config = dict(
    n_layer=16,
    d_model=96,
    n_experts=32,
    experts_per_token=1,
    d_expert=144,
    d_shared_expert=0,
    activation='swiglu',
    moe_layers=[0, 1, 2, 3, 4, 5, 6, 7, 8, 9, 10, 11, 12, 13, 14, 15],
    router_score='softmax',
    normalize_top_k=False,
    routed_scale=9.45,
    balance_loss=0.00218,
    balance_bias=False,
    router_logit_norm=1.5,
    init_std_router=0.00662,
    lr_router=0.00201,
    vocab_size=2048,
    norm='rmsnorm',
    norm_eps=1e-05,
    tie_embeddings=False,
    optimizer='muon',
    lr=0.011,
    beta1=0.93,
    grad_clip=2.0,
    batch_tokens=32768,
    seq_len=1024,
    train_tokens=342600000,
    steps=10456,
    dataset='wikipedia_en',
)
Below are experts of layer 12 (counted from 0) of a mixture-of-experts language model. Rows are named router (the router's row for the expert) and show model dimensions 0-95. Each number is 128 + 24 x the weight over its row's rms, rounded and kept within 0 to 255. Numbers have three digits each.
After each expert's rows: a language model's description of what the expert responds to; "mostly gets" lists some tokens that are sent to it at least half of the time. This comes from a sample of Wikipedia text that the model never trained on.

# expert 21
router:093131127108109100091115105139124106114113150104122110154160141138099116132117163153143101105056171134114154123092124127102115125106147142097119118159125147134137100119182129100122124113122113101163165140130129175144135107151119156099190162122117154089144128144084151091130159129161136129
It responds to: Opening parentheses before asides, birth years or countries, plus quotation marks, dashes, list hyphens and occasional won, not, of.
mostly gets: " (", "(", " won", " \"", "<", ">"

# expert 30
router:147128075119150127108119089138106106163137138106082126125083163096158118111145148104126133118144183096168151135112144090161149130176148171151130090157125139140138115139094094111165130094133082128118133121100088119106144130127125101126126136142113149149089143168143112133104143131156105157
It responds to: Word-completing pieces and short common nouns in running prose, such as r(ight), f(ront), ch(urch), son, child, power.
mostly gets: " child", " success", " power", " war", " son", " member"

# expert 10
router:124122144114117066151141109169112116115153124154151116183077120168114133144112133160112159084091123125121118103106115119097125087124147144099132136121124145095150116117165168086117114126085088116134133115124171131139130099148146115148129131135099120099157129108107146093100097159098118080
It responds to: Commas between place names and states or author and year, infobox colons, and year numbers starting event names, e.g. Tempe, Arizona.
mostly gets: "estern", "hern", "',", ".,", " 2018", "@"

# expert 6
router:121157167137144135173116118121118142137119180119119098148118105147145147123143112170109113128088143139153115162178157129082142182101137095134085094110149142125118125146144119123116098119165148133161145127128106125098088124094089094119121146077108092134127173137125073134137129129119129103
It responds to: Line breaks ending lines in lists, infoboxes and tables, plus section heading markers (==, ===), table separators and sentence-final ". and ).
mostly gets: "|---|---", "\".", "\n", ".\"", "==", "|---|---|---|---"

# expert 18
router:121174098117161165180126147136098108157139157152144108147094148089102121114120104141114110128154170172115129104113100107107094101132112156088093156140117133111183180108129161170105145165145135155149114136109120128135119115154152089097163144157130126118160124108140133125145116132128141115
It responds to: Articles and possessive determiners before noun phrases, such as the, a, his, its, their, often after of, in or to.
mostly gets: " his", " its", " their", " a", " the", "The"

# expert 26
router:133098133137126162107154126111139153181134132107113157103122098105138146064103152125147155148087140066122165141122147115114098169151137161198130119095148122155145114124101141122105101149097126102087127123158110135121149161161142138109146116159119112154095112134157150145121095137114132140
It responds to: Middle or ending pieces of personal surnames and foreign names, such as er in Federer and Roderick, son, ler, iel.
mostly gets: "son", "iel", "ler", "ael", "ley", "ald"

# expert 5
router:111129170166190155075092169126124144090116089127125154104120118136116133144111132145126131159132138145132129083123072172130128153081090131094087150135138127150115134119130144140138143138132109135121110110172190121147164161121095146137123142107169151111130152137110130110144143110100137150
It responds to: Single capital letter starting a proper noun or sentence-initial word, especially in taxonomy and names, such as M in Minolta, P in Paleogeography, S in Silenus.
mostly gets: " M", " St", " B", " C", " H", " P"

# expert 28
router:150120114110129128119145106155127134138116119141102140154115125175096143072133092136147118118137102187152147113120103121130132112150135126104129076150158131112156115140164112117165088167113181114182102187120091131123085136110154124128125119159119137102096133138138108137101105086160126107
It responds to: Conjunctions, relative pronouns and auxiliaries joining clauses in narrative prose: and, but, which, who, when, was, and clause commas.
mostly gets: " which", " but", " they", " when", " where", " until"

# expert 0
router:122140157131116143125157096153107096151148131140172101135144135128094150150160142154096141174121096112139139109103090115145128085096081100165126143150079128161144124125115138158123132142096100124150142155124115139140110104105096123115158143080148129142149142101101165081145138101089091098
It responds to: Number tokens and digit chunks in dates, statistics, elevations and tables, such as 19, 20, 1 in 1,535.
mostly gets: " 19", " 18", " 17", "199", " 20", " 190"

# expert 16
router:168148126133147141094177099087129122135118106134101134132170108143164113161151163151100157103126131088069135092102122156098121106140148142095148126124087147115107110159114108089165128121131136144139156128117140120143111159132128172106153182157123125109145134176080136129136130153117151135
It responds to: Word-final suffixes like -s, -ions, -ations, -ists, and closing quotes or parentheses, frequent in music tracklists, e.g. "Total length".
mostly gets: "itions", "ruction", "ions", "\"", " —;", "ations"

# expert 3
router:097127154123128141158101164164153142105113167110166162100145110104109127088144121141158107100154136140136109109173112096156144123116073114118142152114135072101141131158102152159167128131146119147119124108126140120130139137123100114154108078091143104108177159157114114130137161116106135172
It responds to: First pieces of capitalized words, mostly place names and countries, after the, of or commas, such as Sw(itzerland), Y(emen), J(erusalem).
mostly gets: " Pol", " Ass", " Sup", " Sw", " Ind", " count"

# expert 20
router:104132102114118141108134107160145154180106147109132124143083122152087146146110136124105126133111118154099119201102095133140137162122088074102088135150135129112130114115119104111097125125098165122111088111141063116122159139097136162120138139129100139132155097152114137130080098140129121103
It responds to: Pipe characters separating cells in wiki tables of stats, census figures, results and election numbers, plus table divider rows.
mostly gets: "|---|", "See", " |", "|"

# expert 14
router:113122105143109116115101161123115127139110158115159113114142118124138110150155054129105102146169085139182109124135167164144106199126120131107152138151124111135161157158119113147186157112140136150138130104132121133109119128147149158116120098140139113136108079138122101159152118112185134120
It responds to: Opening pieces of lowercase verbs and common words split mid-word, such as red in reduces, cap in captures, includ, bec, consid.
mostly gets: " includ", " bec", " pop", " ty", " sec", " iss"

# expert 29
router:152130106104102126132121132155077103110159144123156155087103120139150111107108137103136077140155134118181097137133119108112169085123136141120127117102138117131089173157167153131146119121094114111129078182124118109102118130134106107095099109110176132132114097103159106137151162144145136154
It responds to: Prefix-like openings of lowercase words, chiefly re, ex, pro, un, com, dis, as in refloated, reviews, graduating, Corporal.
mostly gets: " re", " un", " ex", " tra", " dis", " pro"

# expert 22
router:180141118088146111140146107103158099148144125170124129130098140088140121146160116108150108091147089129126157131103131087109118123174113128226155107126096142115162137117095118115090154125168129123164149137113115115137140126127177125101131139108117084124109128135121110114138110126148156121
It responds to: Endings of past participles and adjectives like -ed, -ous, -ive, plus known, used, located, due, well, in descriptive prose.
mostly gets: " known", " due", " more", " located", " died", " well"

# expert 8
router:110108122139115145106115127095131108097138121118137150111106175180112151150135128145121124102109164118108152089101098151109111174114132161093116123127118138091096087121169148097124156139147104105141152087157174179162122123147115156152141159152129145113114171099092158134109138153123098136
It responds to: Common first names, months and compass words (John, William, March, North), pieces inside place or band names (Fort, Midnight), and list-starting dashes.
mostly gets: " John", " William", " North", " South", " George", " May"

# expert 13
router:126088138122125124127095151104187084100088118111145114126118131084149096094124131158101149139107107133118142172168126114165167164116129122099122171153163137097105129131110153140134141155104107104109094147162136093113120135153134123127083087149124139122106129152121163075156126110116153118
It responds to: Opening pieces of given names and surnames in tables and lists, often European, e.g. Mich, Thom, Lud(wig), Gar(cía).
mostly gets: " Hen", " Jos", " Mich", " Mart", " Thom", " Har"

# expert 27
router:149162183147118103137125189122150111146162103121108095130161149148120093168117106128140154145164131119073151151116114089122130120112138124098192120109125153110144135118162121094110096128142136124102146149129136092142147144127122153156129147084109126103141120154157131111147194124116132159
It responds to: Unit and symbol tokens right after numbers, such as ft, km, m, mi, %, °, ±, in measurements and tables.
mostly gets: "°", " km", " ft", "%", "″", " mi"

# expert 12
router:127098130130116148103139141111095164119149127149098100165147131107119108136133184094098126110132093131132131145123167139164145100128194129146151133140088131107100120136142120122082091154155125152063152093175132110126108099092114153147164092105136137134120107139146118127125101137174129115
It responds to: Second word pieces after initial consonants, mostly vowel plus s like as, us, os, ag, as in B(as)in, m(us)ical, M(as)cot.
mostly gets: " bus", "ys", "aus", "as", "ax", "os"

# expert 31
router:126138165152104154169143115147128108163127079134109147145122127155133102109107100111121097140129137152158109105095171156147110135148124109179130108149103088144100140126101137107101161141142128106130170123127123152154086136130127159110104060120150155167108118099150167149172140140123096145
It responds to: Early syllable fragments inside ordinary longer words after a prefix or first letters, e.g. mon(ument), non-lin(ear), un-in(terrupted), f-il(tering).
mostly gets: " mon", " Can", " col", " min", " can", " Ge"

# expert 17
router:093118097141119117154126082147138157092164142132162144114157156109125118152115152147146179170157145148137115161103095127148152092156119122201134133143143145147144109138145143128116139102096128088114098123167161142121153143119109133150133078140113096137162102109141110159145120118160083129
It responds to: Capital vowel letters or pieces beginning names and acronyms, such as I in Ian or ISBN, E, U in UK, Gre in Green.
mostly gets: " Gre", " E", " I", "ü", " Lou", " Geor"

# expert 24
router:140150146119138173118132159128120117116160113131110131136142082096122142154119122118119095152114086118133111137155145133140145127200137115115099162109181148126146123091128115157205113115138152142120149099104114111105162112132148099156096056113148121116113114118122121121135151166095154122
It responds to: Initial consonant pieces of longer words, often after prefixes, such as th(ose), entre(pr)eneurial, a(p)ologizes, inv, contr, exp.
mostly gets: " wh", " ev", " inv", " contr", " imp", " th"

# expert 1
router:120067099128118130151116152129150100148105157147116147113098130160147137152100161107136126127157163086084127167176125126131128124135104167150151092122092146173105112103174140152154174117133160138109103125111107117126140124121142123118154179152120102137110133099114114159121114175092149141
It responds to: Leading hyphens of infobox field lines, plus capitalized institutional name words like University, National, International, and mid-word pieces in proper names.
mostly gets: " University", " Air", " World", " International", " National", " Best"

# expert 11
router:121153132142127136131129184163113086134135113138119116121150142109147180118128090151113095108099134143160110148107100117106086152134149138127140128092143155140134134093141144130107110178136149150161135131077124135124111103090172085152104091151162127148109144124132120168098070120143152093
It responds to: Prepositions following a noun or verb, mostly of, in, to, by, with, into, during, as in Legion of Merit, production of.
mostly gets: " into", " from", " against", " between", " during", " of"

# expert 25
router:111094131145113115133143105090138141145106147169114155132098072143129157105164158097153142103133094105087089116147159126139119098110153133191131116132134118126136128118050142127113101106144112103102149148117110163112126127134110155128123174157123104122137179110126169114124127149095127142
It responds to: Pieces of country, region and ethnic names, e.g. Afric(an), Austral(ia), Lith-u-ania, R-oman, Herzeg-ov-ina, Podol-ia.
mostly gets: " Afric", " Austral", " Europe", " Indian", " India", " Australia"

# expert 15
router:144096110097110116104135141072172156141126106123119133175163164142143173115134117164166172121107126130148150088156118151145165093097138105143125126090086161169130098143122100149110127090148135132133100162138120142137123143113110124141153192125107118123126114126100106123137152094107110139
It responds to: Single capital letters inside acronyms, network callsigns and Roman numerals, such as C(B)S, A(P)I, A(B)C, K(D)KA.
mostly gets: "X", " US", "US", " MP", "RA", "&"

# expert 4
router:146102112136149085111177092105110120150141116108097126135163126107137145125151098072144148080129159098112138152107177134121112111168142117134155133130121139162108118137094113139139122151118157120099147127102154153078140146130116129091162193143102126139156141134172127095106109121094137154
It responds to: Noun endings and nouns in article subtitles and sports text, especially athlete descriptions: soccer player, basketball team, medalist, Islanders, Singles.
mostly gets: " football", " medal", "ampions", " team", " district", " League"

# expert 7
router:138135142141137154112143117100132156120162118114142138130157114151129127157132170120141148139140147167100124076096122180099096159083120179066131116123095111097080143113133107090128143136121117127135147096165164114154123140150110154165147144152157174122117155121105120094135161126141143145
It responds to: Lone first letters or short starts of common words, often after "the" or "a", especially election-table "gain" and "Swing".
mostly gets: " g", " polit", " s", " government", " r", " leg"